From a checkpoint of a small mixture-of-experts model trained on Wikipedia.
Experts: 1 pick a token, a sigmoid router.
Training: a variant of Muon for the experts, 4686 steps.
Below are experts of layer 3 (counted from 0) of a mixture-of-experts language model. Rows are named router (the router's row for the expert), gate (a neuron's input weights, with its number), up (a neuron's input weights, with its number) and show model dimensions 0-191. Each number is 500 + 50 x the weight over its row's rms, rounded and kept within 0 to 999. Numbers have three digits each.
Before each expert's rows: "gets" lists some tokens that make up at least twice as much of what it gets as of all text. This comes from a sample of Wikipedia text that the model never trained on. Tokens count by the router's weight.

# expert 23
gets: "al", "ly", "et", "ar", "ac", "ro"
router:494559412533548595537395559530561545509445547443523492528440478468460465469488440557508439467449562525530391521491513550547490489502554544540498589489439513448439491593456448533514496493510469544512535515458471504514512486483507589558505466482592442512474489550501509575535605506535429581420510495434431479423537574484452403502472512546526500500490463519460510490459470514438441484603426487469465510471600463435419546464487494546509604484540480449415508489452514477435446405446430445496531476496483383472520418489458510416553418457542571587432513487346488459563455545377509508
gate0:533431494533594560467472552451489516481527549462513473434518564498435524483476536518473496494504411413449514545462419548529444564608516470632497539528513535418505510510604526445512515491536561527605505364487441473552562480474492462418467504461468447490442515527539510395460451550474505471477584398558438408477522557521492562576495534526522490497446578531531474592455564393543427600531427443465451453494450511456492491465569536572574443537526469450530518534493470545522499503497463461493591454455427564623446533490541450463460438494512480467489460378562562510513511422489553477
up0:519528669494484551532523493427510495488441521525492401459512498507565595529414598546454485575474516546395508393509476509539568543520518570534482384447584482593436567413523523434550555435526585415478410511523439553463496389498382518380441460566588510451515547539578566525547503475475524447514580464497542501573545550488473486546455485510486475518524541453549511583525492579584559486467468497526528454446470522528492503520467428521477471503445493545568482567485523497562470420529417569528542539536481530473528441512455463490518561557474489512509442501442588548483483452478503440
gate1:490463517492434554556583488533543515476489602575399519469550457519500471535554508443513503556563501475562502562498486435608503453422559522504554502424524602547559458436529574576524416432502516571577514483421560461520589490438540553498607583522520540483476469525568430484542490508567480596450526502483499532574516436507452521466518433456555601475504468536520530462436500518492568499602408563515502489503497533465496502495479554582483589421470419563501535515537553395467473511618454473516445552495515524491456441455591479526475513555586508575456435549469599416540525527533520414
up1:423490507434499528475493572494521465482513450457538554543563508447532521495478545501498531536504513531388540419460451510616509517501476532442480443409499395449520540446454503613578428537600549510553618453486515418486464504475470561525469475476435486554476458529528552456497568428541476514494534436461501490506488429497477475517498504564538461480510444526399419431649554483499537447542537426550516526586462495486574548426488587508547629544470535482452511424456520548479460405475384354441480548514520464515499541457533556519507543416614442553545500548558528475506515456492478533
gate2:358502444528536581563532549484442439491568547504499523513478516533462554440501435431423495486483505449442445520462517453486452468583454547417402473454584530533550590494523484539498512581492577443531503472529526366455456454465389462513440550473494551457451544439526457490478491524428537564484403626428522465516502557489553473517518456463485454437494449497495621639403555534552428464494457441503507459443444439437456516541420505504503541504511593417459508534491602575524507467582513524525430546474563399460443469502516537508504516512494498492512443456542483489492401444470513540
up2:469465500505525545447531481387466464563475549428492484459478478540554458477563519462489548505537475430479534483494601508655460510454432544545548502524529473484382457473505570539593617482484584436525412463521487513617563433489469546479539479514457525532497492525591527543524429502458506471551440475421562594564484369552510514503483398453470479549470483533471518509533551563504516516567427421537484461432553478492459527497522566434507473562527533510521439497500567476493396554460548590497488554469449470472492519423476465465412560541351533484486459489516592485487510405610527515
gate3:502439417524485478486430481495534489435469518499529465520433510517489538462510501517543510487459377595537612437561436454525528526420442440417424468425473498475577428545522470495589441458419517486419444560439566510490463445499447463506518470518436441474467440521529591450542525477645419543485508534485444486567459538468528500553420467512429468424484460574567551506482454570532573422393452472603399494550458430538456508536474469493533502464457484505505469474511460587556401460496530427471512574433495446506507591526540434446568475461500488519474454472465501480613530468436521413
up3:447511548495477480538478550516503581437451507466495499500439588566517596458427426519518512526461519498561438547436534435537546504441444487481562405488473529532446491491579514451511504535517425509520372481402536570551565434527413480457424483506485484493424437502554599461500514479565515501463454448569512469600495571498480587491456480527520480534533517485649570478439531539555522473555494452494480592455493486526462486526523462505479538538412407381475508484451506585450430547562469474460424478507398492418515477520538566527586515450410472459551469436427530533600518508503572385
gate4:551519501549546470514548535513608512473479478622475455514479462520565476496503556417560407463520446453639555445623544523506490577610526460497494457470544427584483588578569512543529513380460593497455488466517470466425456531491452495477478423592503495532522546423493536499485524606521519492427499506455456492536552568519556574472508503508462572528569571455529556504572510453433574477469474471494512525506530495505448596540472478420500502460425462430562474540590561453528556537350529588479462501486566427500591488491473525484445513474446457486508527506501510450444541451469483603
up4:587570545619526592486521497481507569484522452539486568532486454535520505462508567585471485507464470534410496441604498498421497538438484483547516544493565505511486551528516404480451462558512463475483477532506534447539437526570445514599506540448582452560433495537461459461584550514451466515458484494418546502444580495527537455476423438554469552458506503466490486454529438507476433496547489494636584460493500501534433434476528452513511445565546489542553461427482593545545485485497490572428637437541652493580467485583590503511473511456524507488418605571416454474536517541521393499

# expert 2
gets: " who", " before", " after", "–", " which", " based"
router:455503523461526454579469496542542463473638451639567485404577467481510515510576477536592505459512567467495521550487548495508446477524524492559494519479374496484490519466508499452470569573472412497538536547515534482436550508463432570525510439450566499437447424529473518494465439569488527541438499542526483573525459437361531513484547491520578434490501455420491514508510499465455475476562543491521418476488430498503482434493608489479535419581471517427489481439450510496444543585579580396545483477430539500530497442640509535559526596556389489524494429418436441542527470496419514492
gate6:436582501489497436483479524519512457432489479561522470473495516553495519533457551469632518484450431445556490578509481501539544498486456451548519535578462550521484508467469518449545484458451537503548525420534472490462498497421430489518439489461461580518518422479553524483501463516471591436529597488562536476544498490442543452395553578593607525472425478428451483488419572517596466556497558444555404538468518474570563471616474632362436503441494476494452539523539434511473502486431518438564451465523583488411462504522497486544415558584437566426438509506484469456416401539507529470
up6:606506410524513554445562449474518517571452451495596541472590555548567406573492545453508501603548517542450593491488513499491554531463531471490460483560470486469501450523474528366494498563570482465500495536501434487585541535530484445440536511607522485548497482508462433508498597424451501437444548552502503543521406497558487483578484371449514531514553581594534505510468398513515510469575497679433489470531512455547542531475517458452531494475529483510500515560477534469538451484603531523511525695490535504421551452533484447475535455442451504519535519538466501440503538482432460535
gate7:469585413442442549464417417433457425578577448503463488482430461498416519489484516568525508481563556469470489506465549547483529475445502460518480453462513406514451398490533492522435509550441584442434516425485569429454567585472512507587573432584531495388514432534472485518512566530543512551508546563519446451473473503528465532479486573527486501541478473452489449443426414517423557467503469465552515500470449419547583491430466552487562507538580506512490490468663478582445410505353522498572494424455528483455457494551573486511578565535454500517404467446492496495455500466469479535
up7:479506427444418483472489578493490521511529455552520497438482523496577526443472552530492513532503465455487544529489503495433486520518493380501555485489495476488555383501443475527406575503550511498517472308554532533446502499502587590503525482597502487461608487501460457444537563330603560449445435477560443562588529452440480461483541556484435511491464618433469483518468490487595511435457524519533569465510484458485620455512485475474518479489614437510535459530477461487469424508545500480579561504424502458471592472449593515515480538420439509459515436457553509478504466483518561426
gate8:508488474573573504593447521455445555460548477400516387603577464524513541447594580431530514506480550441405522541503447455474502435411563489516515390470483564441496530483498467462483434465483563491492442447607484409437548408493420503473480543490507552499567488411413439456569490397576599435576470471523451510542526534584507460392516510533483512606494448429489577484534506512473542454503512475556518482469421536528487410481511518584520401454496481480458482512477581508496482409451456491470473476530572483517427496478543446475523516579513529564431434416515483463469475458519510466
up8:468481514529487486423356555545556536565464462504518592490460511485421520468447442543552512524437468525458531451589530569485478566513485481582500486459608471608492454482409409446486513522523577511486460474575608536529481493455463564481444477481535403473488602522514491549416562476427559551493542558464582570495569492513580516524568391478475528462448500558592508577427608456473520541468493533424442535433470570443545474525496445512517590533535483528506461461425411533508440501427533478554492483433466512433498472578542484519486551525496560425542589536475588460480549539461470535
gate9:403492527538506577426436497558560449465533516505554358582441575464617500454520469521491496467403566487517475468441459476440574476467496499559546551470455524432409512556543526496507509499418468510597396573551447498550454588485531541527497381515576424559499552458529467430498555503435481498448558545474508521458517505512454494425502569474428429508473439533450425610563577494513509463497437598532464595506504558477552497527525498514581579632565458484487422527464576475461474520440481551500415558513546518478477537513506453530503537509520496611566476534463506477483562547455514514
up9:457541512492562546470479485546541524467492529543452479592492478557382462493450473514526373540538563510497468556460536467575444531571592562480546525476448597401478567487491544574575473535495521519468509481535411447517456463422540465537512419485458535494435525510451552487590524492503523493486456472481468441466418528588497470435453412486480502482527524564520560534457475453502529477527453598536519501462454550513525474469462625493551604518392484524509401509502595557498584602482487438539483566455568427604535580433533503474515617456488430490550515424531517441535547550410548567
gate10:491478478495475516545593481488546456433438471502482520475560512435522433453586429464568486461601474504444522505419598569491472456564525433452498639538493458445456481551469382505617542456520485385510521515602512492545636508557503525532526507468514529431588549523541443499561437492476536567471519426561473420407585583632498470551454490492473588555526534472487534457477541480518537472428527523523521506563501509526462492590448525407430515468520521527515506538518478564522463460457463486502497569511537551478575604519557455545439571417446485508437437435517492450559466462463478509
up10:457570414568484374472484512431579459600436551475454533542525512570498512471460421480495524469470479514501552491500517567489492501490465471511522566559562467528448546505604411502586599585526506454482505540541579539439539602522515502530530483584533509494511501557447448437532484511416601498491521541462496478453617569568543485526466504439449469567473525492489542533511449559535405556446648554509521542509515492550468521518491503417411517513471558565526561439518480560569522545439558576550453497480524598484494524534514475585533468392495475363453473557502522560408464467490499577

# expert 25
gets: "or", "3", "ia", "f", "ab", "age"
router:392532437493522480500495503532508516427582429549518506421632537537527440471461538473483455482508554447524491543516548539471526411488496469517483555440494501542493551488579511519509522546458530539484546515598443537461559600473583514601560393476538538460443407536457412408524542538621490556477395474507486550493511475534451534625528435468547488426540483454468504458501465427536472441486428515455464454490521515480463485427482495408547487512557524521526461565406523486528515545501481464485407540443448436491585529589528579548550500520533491550497438410475404479569446513388511611
gate0:568503441489506587401551549542523487472538468487576442470490506478448511603498447458458562610514513422402505518438427578501489564531470517565455587566519508455523523572560497470545524457573540470670434458511482494592560425495508453453458464490437487528501425450556512453435543577524488556476615404475549441458539622475525534537473593556502565456544428501455541498485449474501537533484431545538496442422481481476440511525567621581577548455539480439494483512487510476459490469550507582490524497502504582475508528490479495421459519532456523500517533384484590506572459488474501451
up0:445507532492513498512474467541490483454502456492459493452488608506525460627500533523467497533486530536463466525450556486573445524533504523486420549623526568484562602478497483430512554441491557481549462566534412495505514460518418409489431497499481480496396590557556475462491558468500522522395512551446510590505564520511525453664503527552481420485521538509487417615537478492510458529533534510529561470511410568444559447439481493555571531511469510601588463504473573455536424446493397484430446458506539453495495428561540540411530520556369524475561465465513627552490468455499480468
gate1:505505543518570441462485459562557459470497573560397511505579469522440441541513533518536582537484502424496483497480475497561528506403486464538478547409440539524588490390538506517556514519444533646486490470536470512463569494403514468576542472543418616515542518558482397544512478508514444543529471466433497553523379432477400535474491416503553562458487578525516476518534507424536434521519422557472502507473542493515442544511509522462576550539446457450441500477420506473574454449535472473586372512442515447414528492381500492529508526488485518587446428489447558485407550565455568454
up1:543545564500536503557579463521477486567486469480477531429544504416483490458559497473492484429501445487474501458461425527666488568489551502559479507385488418542562502480479499525571432565581466442454559419528486437498551502508434548505566520463567500546455485503531475559485540566469502610508554490460525534524567423483450519596463545537414457427454569534539492450524552440461578543499578535502471502525458492578616507545485603515464599550443497467439509439533480545561550457510371421486566433532513508554498534408541489442465446422572396517537528601469484539512471448472497499
gate2:468597502507578479505463542475484489553533506497472513440538548512462536412514489506431587434475509438539488481446616432497470551514370549556420428512645550495512459570531451526474530553443534501617413482576511491529532547423466348549485463492560496440504469453551455414418509490500587453461502578495411527557510546498553608512395529465460418490512452501538541528535482545517429503493422481533538467519524435517494487530468426437500465440477514411452466512494518580485511492540597511520400411492452492477535527526487569550550451467563534487458440436526440472439537501453442539
up2:474412489458570513512441465476525422561465439468516468431507497465506406539541486549468504482487513456393491498506542507552419558474439456556548510550465528411473515488556559558477535390490469487501488418461591529512534468421427499524524506475498498549516392490618504642439467478474567551573522428466543510514452470504413501361511473430535456483499577435434448539568510588419434491438487431584480457406531451553531559472519545421499394429490549536506417536487540539533486540530591479558585519502492511467501549461485412446483574555489470544555502432506501459544559463556479520
gate3:557488488560526530578433417473460467479490560457494404371522518567525457520511456554574495596496424539513485461539445487554414438413456459467499523554444469447473488464505486467579494527464505490458474626448495529496570541586480436502506485491582478495514445461475565494471545483436535547561447557496386414567442542441420569464470482477457609380588474470552544464480422492520543444491471565568415561477462512544509519579472466493481485599454494547506497515387428506531392489535465402497552565449471479415454542436477500433563480537528515484546468473450552490580485508460498485
up3:437499506484476505534433585525516532443513498471533527550531519494551550462499486440533385525448501488462569518485527419510515542526408473473506481634459511469559517547525548508499485608564449482495464516358536560597535440498493563476428482511476434574473419628552547505521546505594509464440489503510512549532459483482466582621397498497507474480622463505553610488520575444517553473627464483493546527533439526568513541543462479540461543541463384418465526496452482596495474481518546403486528486452464467457518557448515556405545556459566483503537464419573540471498485504452575460
gate4:524510538496511521522546595559538510485551481531454452535505430528541452462506536520485503570549504484424574477584496428478462571591457472481635413484535451553457490568542500447546397401441513581499462541539423502582523556386498434448515435535469379470575525456514469498510447480534528466432542433478434477422465513423508515488513394556456517483501573493416561487507496438488481551557440504522472505497465465518536487491550542418450446487474472420589425600437596475545513485380555561417521520494477545492597556548469477514392501486515522519586472494518512539566561488433503531
up4:521506494457529574506491438380471547451440410564565517574595549493503483429504541565472436434498462490444517426600444391467438562478483480539546464528541523548501527553501471483456427444493560535509481414471523420408479536525534575659470447464508473597506495480493444526470494487461464557492475466494468416476496461554566495473431497523479467483549476488522492483567448491510469478491494551659547460422483550464450479481503544484565418451557488458567428550512510431545468484519543537525502410578530447441419637550519544533454449467539509468526423488439413564498461561442440557

# expert 19
gets: "–", " ", "\n", "1", "5", "2"
router:533507406549478523521369486559501525423534475551468461531493531522448603507477456526525460531395547456548478455516528459454453384390520441486484524545544476557477547419558480426463589477440523469476465441556471413475518620461565507515523504458559504479453580417421536465512534532425484551467536508514554454541571471422506549636547394472527475416463525543486518540503466435525498530418442478397390468485507565507465475431523483432537434521538465465479491538488517485558526514500471482528565562484470502480597501584524575511527541524548461585422470451396438504492474452460471589
gate0:548527503523596507455504532487492566494493516445470488508512545530459515491441556445477574546428518488500461577513399443539536502508511505506436504566470513522384484508576655480584514563632472553568541515443434476553557442432491446513477445539459445529502417600526540463429521495524549446501524405463450502412588532511485494591479542501501534547559511424517564544488409397499487583514478570518463470499482495524498402512536526571519519586495503531435476471532505467539693503486503555448475465379497564436487438519460511432498509574506534397531469426489476455512474448459512487
up0:458449457518515531480456472455510529529490459567449595453488472506478476510435525574506494562408532460461466507443426517520520620459632436553583552510517594462419529497532518528539572445503490506492518555485593492447552454423503424470414489451550515441430547621542513570518489489549499429446543506516548456538533581477418528562477477545509598394573568445539398564567469523503525520531405449460458565498451550470516536511568441569529497552414491577508525528483558498500407439572461555493606535523530605513494484491560499473550506509474465528515452520565568511436470450473599496
gate1:518516522490559555541507542549470454448567609545479506478670415418569464478562510509467576598477514474499490529544476440513529480458411473442579522394555517540526492469540533554517492489447550458493401516555452443575601489502572461473544506545477631480497449534438404461459559492553489482483573561548482540555429526513485595414529473502484499482553481555576497487507437481509584533593480523518424520517479565538494489479592477444538598575409455456436511451450537510524461449522549519461395503468541507483485501547549522503546489487483500642465459481533539413445460506538502411
up1:501438461449476536513604437491535430576517385440643562447516531482513522467555459527492579492479434503452549417456487418585434508375485441469448539420507413425470514484555522467551568443498515438547489436465547575479527499434504418535505414577541451516501478542503523543392572475507499477446444546487579593571502463541397478476497506497428523503506568549481433454442525523565489475454514436484551530489463571446506503499543537528508468492465607545505520402489509504619526516527416457456528579492561463505440644495483525510462519463538458482530439603517527484513479493525550483
gate2:525504406550547470564513553564483615500513547560537476497573483500527634443516558520493451508494540431486491543480556607476463374510485524485483500522556538505440560633520457510480516555634533417549465456480500481462538502459439513478458606458490481529420532529469510433484487557484578485415475529509475458543440523614473436492498540468510531397388454525571477577412533543531523472434426500512435423402536450500490429567541500451446566551463460482452559411476477517419615460543526515465475534569518424505490476448580487461519460476521567490531481404466528511509536483459525509
up2:547450467491468516477459491489476422503537579399484534519480547595501450663562529479586481501514468479541526521571513532551441627475413501476546498548444498533418416448582486507585552524483502451515439528498476600563478489462489555504596505438439519434444508596531462535442398426418514437540579431490561503465502458549587564512412511487511524511531488464500537559526507529441444431459487430483492470409503536569546551491523501546504499462545483493568434446522541485527467597475513520563465523389489569441436445574429461504450488618476517529561451486523446399496506487476442472
gate3:521485439569512464524537480458447533471492577494506521473420512606591471442494435508592453528470435543552496489489513519486456506400494552441458563496496507542571418522492423489487537445469462475569553540492525622570438468444463450452496520482474473458474429558529508571550478487544453465589455563454528489579459545460436502489430376586486622476504437518559483498471411488493551436448410520628413530495516554555498523521467469432528427470477502491517502531444527591501477483521465428434491507542412451465468527499448462519589512459499526573425446411446577543575505513382562433
up3:481525445517493427499444572470492549515456524442535538491513552607546492547431499587515525494446538460526514571514493420423504514369339510498564520502449548543499538466509442479593534524558435491552470466515519566464461481535524471460459465476454467455497456522544519476529521466574567466565521518501468510578541575485497616500463428638587558424494499485577567470517465518547519456561441466471530472536452506520572496502493441561518422532462455424452543488497524554445524523548470432532516513430532524558573485418436490466594540474490472523606417422461541490650527580535573417
gate4:555505482502478446485579535499516539384460536531477453552503437518550387482551490482599484449582496506534516455537531606461476593585528554454548538465573402579386466515532499501526478468480561490554431469584478489530445528505569422417492453512484410497570455473488462467551400591599486526581393457442463502505542560484535496477545467504476527458483456481453562547556487529539559580504436507439567562508457510542491598444504569380476478513540525424561416529462588473546485504393544574451473529551450503442528431502501485499534546459516469501516501484455523441565517496433593543
up4:506449465539487450415485475519482505540517461458563533551522611550540532489431590549479442459447488501494430406594475523527439464442430534589583527569557514468470583548485457495500461536546476534434424404595465456506502502492401495558386459452496544520536524442537547476514604588496512467450532544468572482449555485572529427526452505601507457573519481465564561492524488550374386481447571521522541478426525524490532423480529512542488457521508485559470448540529481528531506433559479578442526434477531453569508554455521473541472469483577469477531531533395542544620532468445390478

# expert 43
gets: " ", " by", "x", " years", " Years", " New"
router:469534437532468480492468525439520461401507489538553483504525540509438600436497469558507501526448577509547526537454495580380467526499446543563468566463448506609467549390525504540551580488450442496453538497440487480428491571419448559608601415560531511521453561574465581412548499509482508516495400495512463480596584509492507522556495491506517484472480460510504525523450419531494518430503394532517408454455560551480462479452616511498511488520519390460522555556490529496467515593468479527466564551429408540431497486521490622551590508484543467495451512510432482494473465410368473514
gate0:494502501590578541492451468412488494550511517394556540567438557545410445584483487420558472556434504527419532479475433512505559541547524431433461526574543547537511493537515507537545485506579532500541503422458528467571459405473469426406501516474468444450536427516509434398488574477595477427597509491607454483524474635537471476614474528516524484508595521480479463510478493481519515522558519528503512561434354587560545514434509509554523384539454507502469515536485430514515546547523508539446534461449470546501525482453526517525488393552590521563499514421552598554469511566504461496
up0:550526640498467481525488497463486510477510573551507537457408472497484528480423586470382559592354490497475520504465500658569576569509628536476481528608508507507496549487583582507531549489474508494544553472459569528506487505484486502490523477509513455450488598550481590467465475499591541582409564488428501566459586588453503548550481442607555471510440457461516476566517488488519458547476501490477423513461472566537593488566482484574550475575467480585560491513383477513561457453525424503480494511463479486442527500500537547558518507487449457535536515498564603532459441478565495458
gate1:495499573524562494467528551507503448453498581529524561466528513632529446582582514532536546472551482517499383553510527546544492544446516551498573482391548461493512548467539476524589541481490501491508469480487509503550503501417511477541586608539494497501435514550511466534579515506547485509465534515505487588535459517509401484494537460432538489507461520522511519552493474464499490545547445535526451477506441543552474508527602637517464676532420385458448515583472465469453412395567437479526504510472435510481535392431492513560545582444547405640411447491542499552432518526469536467
up1:513489524450549464595465510540529492528552428539496559421578474469436575501544487524476412463519463473422508465516463463586484594523541496547428471418564412521532576504445467497591341475584518424495509481427524488517502562544477551494517552491502468486502566501558415574529479501502450556500463453496479500527413445511434474530550549516499438437513476553515497370574517507553558486469469488547518511524483547530552562531512593574544517532523453471521554369512524535521546439496365457541507496492501529529566566480535502497419487421629434537429419595552557490583527476409490496
gate2:406505607557541493503591503514470496447506497545516450463536539549416563376486546526535471524534513460467502439478547417420448529559551514492500511470527464514451589463464508532537476523592541477521526483569432476488520515490332466486492507449569481516483538549571519494504507493423519442515451592413480495541490529623544452457512482475453543426427480489536535573481509459498500558472446566458443367445503448480432499493580577528489523595461491452447464483554521514409451488530473492560498471435501511332505431485514558520522498466612485499439575514448442469384445460433567501
up2:499457525457576509438440502515476401457541501419528496472525584491501472554470514409537462468472477450517510415485499495566371499468506486461622532598509492585504473493423459533553508436523582493475480524610492547541482480477461518510479562551535482532555518477551414486540429474491537451563470424335600421544507470533512506504429492542580518449440525469493549489561499546447453432478392546500477473416557500532502572530534540438538493496502571445542467435523572475540465526543445486410527477516463494512482489413468407390494595564484485469595524433436535457602511403511472466
gate3:499537499598544501555473424477456515511432555446534424433474478537474516390444468638595574503484411513549485440526562463491500531476495435476518545570481499529541481515547432513515500518461530517435480517530506543471527523509517472540548465528491542421411434555570574506533473528422474589546470617448517507531548473453451507474476450577530562458485570481556593512438417431445613483419465520465415436615497441551473495530493483506543483493448492557506388464464364528444411449505535470473565482523530470429459491495480486371505557533534590463472484505483477549579547522493468405
up3:484539574528468502485501515502549564374461520424517531567477489523542576479476488524520436517486533432492419412543480420493490519418374515522539479520471557517494531452529493402542528493586414516487435514395522597402543401512461448548454505570496462543470485475550510434530537447491513472483540430579463549531498580525499573543479477581513483506608468507549510578454541509594478434541551484449506509524530580498619487460455403545447621544462479379537522515553498582514481570567460479449511502535464445475480479530548489457558474577529461509566510356500543564549519558459521491
gate4:531493488434536428613618541514495552480492514549528496496544485473480446474422523531497459470515561519396549495601505514446463572487495491521580469465461412575506539508532478450510538476620560485501469464520467485544524591448502454508387454512462484441467465452547504437496405523527502479491466530466473515556498606577594530595523472631447645487497479476430574483563592440450462523519489558510512518533525448495540478509506538453410484527538474395491581482578562494512539475433563484449427577567452492469581431516537551571522492514422436506558414519460531543440479470401483519
up4:577485530528468578536472515487481479603512534501443574532542551576519473530509579677498417535451439465479430410505501510480533489464447486543580511402507469453547603503502419482439426476482472494477512532503511472462456459468394468497424471432645550507487507488478394530508553556425543521528523438508516517517499490520478492479411511501442516510575481519494498554479447534492456503484513514572484420588451489479429532419553461440514492476468564506582469458483482512484498502575487558555517417420550399604489509550568512560483434485560440428459505549415547590589563575545423534

# expert 6
gets: " ", "ics", " film", " see", "ona", "ows"
router:516515459556524447519470505620492506410517469560555430552536490508457548577534519545519423482445577518548449488485514494477415453449432438485483559482547554523503507442546493451468580543466505511486465375484486523581563617481545488570587420445535465524516482530480534516523484550510479504469343481470465464452541474395482577608547438481516425394468520562449548598533493416601523462464431505477455480508528492507427450504496458422511468546493468493485483461381441455457461574553566464579544472499492498524609504528504625491515533507469444537521481509425404530487495441474452573
gate0:544447530555504477543480413407550457568433449544484503487489478550483521555441529509538504558514452542477474471475387438448481477515465470482438539489450532497438537534597583429567545451589496475556450517460440528532540369482456522438501384578498515491490403502519535451445546477455567416538521400583429526484441592515406541575470521526429473576572512540508585502526456487514562452543504469469512443491352442539460470449491521568480499482586510512511484362458438445483552437538459504515535405482497460444472464509401474493516450561568558520548514529524541470501589489440484480
up0:607575557522497539494484547465553488458449459535545467447469514534404480546517484571501568528511483532505442483449468581473548597479583554514562570473601486414473513427515654516544549420544536574518433533544555566581537479453423477519492455529526454435397473522491488507500548455486450536525433415494440479494586632463445427632473415577541459445506544496512477514496548567567459532436492448497559538494581497504495387519503483484527485501412480593539549522448523482499422422546477546486488519505461518560468451494454554452505450548490522532566520460557580498476443566539567468
gate1:525450504492572442500486510530543430482520530636537505439657473472535501436515521471530475454486531518492429475549445496503530472472470421562560438465516563582503444432533582467537401475440517564470521415502469529484537461415432485472607465543461541504467491509478428539509458517490495516475517541513527444462490524535425488421506512553622498405500507516525523480492453445578591560534448560536486481522459547549493552498550524410446545479456400533487448506505493485486464415563471527541506501490562571488494457418576484487457546514560346647456435501555486427447518449521625421
up1:481514528519476590548548405442522436580490450498535458508500568566511532531534464527531524499563456426527488362414543503519487551520473505527407486387531406457557557566475549570503443477563501447513509471523515509586517490495477425566453598474526443465470457530510495456516495459461533512524481536446545622458460384537380532491453505577403495645517519493417500495515503443478458457550526425474601452511492525531517493534532569404506508511450568499480549451449492517579469430518472481471514526451600457477484462420525583501467566498586486433417452580538511493533493469532412586
gate2:507505509554557547560586497438491493426490499523496515441528513498433520420543525521510482506445508460449488489448550431589552419527469549484474423517566465522460521578528490587515538475481533545524467427601481554570577564522446416518483569504456500420501539417536528571430388556548575490487337498440472493537455470561562530481577530466412471439520486560458674556512523459570472567450517541505456542445484394497483503531558532464499593488472496439487507434485481533402517433565516501552509568521522514395592458509477592531496504507527428544474487437467491517448420520481561482
up2:408459572494469555464505473463471502539498523394435576411605524502455459516513499510551515485481464513454531531408412561584461561433511467509563614540544498457433515532539532455486544513471489466498496468582476540518568422518451437501531452487461524470475440509545553542485381459505567532531532578427518525554463416598537485483390480497546571489496520512546551491502505549469442494508512459521443407412489517457533607538550558557501422404453608446526458470494542522462426498562481509428414587400458491443421516531493490540553571543502547418532476427526555445548491424459582508
gate3:562506573490473530488446506452452497460524554435535523458484506496475537400395483534602423562502390587580544417533444392471516543463410533421458439518500406446481471480491366477515522536487527529458433534438496517493468488567496447447496473506477429440425507486542540496539528488560477538525478541393498515596517473463422501587469487548519640496503467507556527517391492486570526531480460517570425491514491564623447530543454451559572464502454444514494492538459435564417381580585515398485562475531495483484470532510451488490577538481462481477427492481494539504499505475531529408
up3:392530560468493504539438537467537590516454511498549508529522569416531588527477438475475469502469523491525484600526454445539551560411381489494528435610491552441467507493501533474507548469445500627455376490403603521505546531507403446511444445557528556441489416594502504463572528461524564511460537470523481509566526549474550548506548509583523527490528596503556522521499444497545530484515447442457392553487486511542523541527480502534524560424413473361497475500408448602498406487564540474483500453545456447384506535510530555525575546505521490481585513506507535529571567459454533497
gate4:602460446566421344556547532512510558416574538575477479480542507545455496500500498509488532501525562504484518455623510488446409570543450554533511457530502488588462562542521500510542554434539526505484493463542576463574474466523464460515508434521430545466543455489515506421438422529454578498503437429538440415535446500538566611558538548494482523469459462491491561435524541517480504466518526566533472486523484472511601504512449484492363484553502543445518423474502551561458472524366569510447499473503496450437553421497479480542471492375443525452521487472600473468656552527398515504
up4:524551487506581532434450373470506537568502422475528511540539442528563538519509477561450483534480541525458470461593555502498544479379405442545560554552572486497466535440458447471494506450548545505485473551470503394501458509492435482492472477475579455523472536571452499579507527486498488445438547491525556527445538386495526466385412512603462522473501479488502448530514414469446471447503494482624510441522463464488481466469513523471549480396487480552496446452501411542532485489572526462462455501630465517627425637427591464504480514494513481450344536545438552582495516522514502476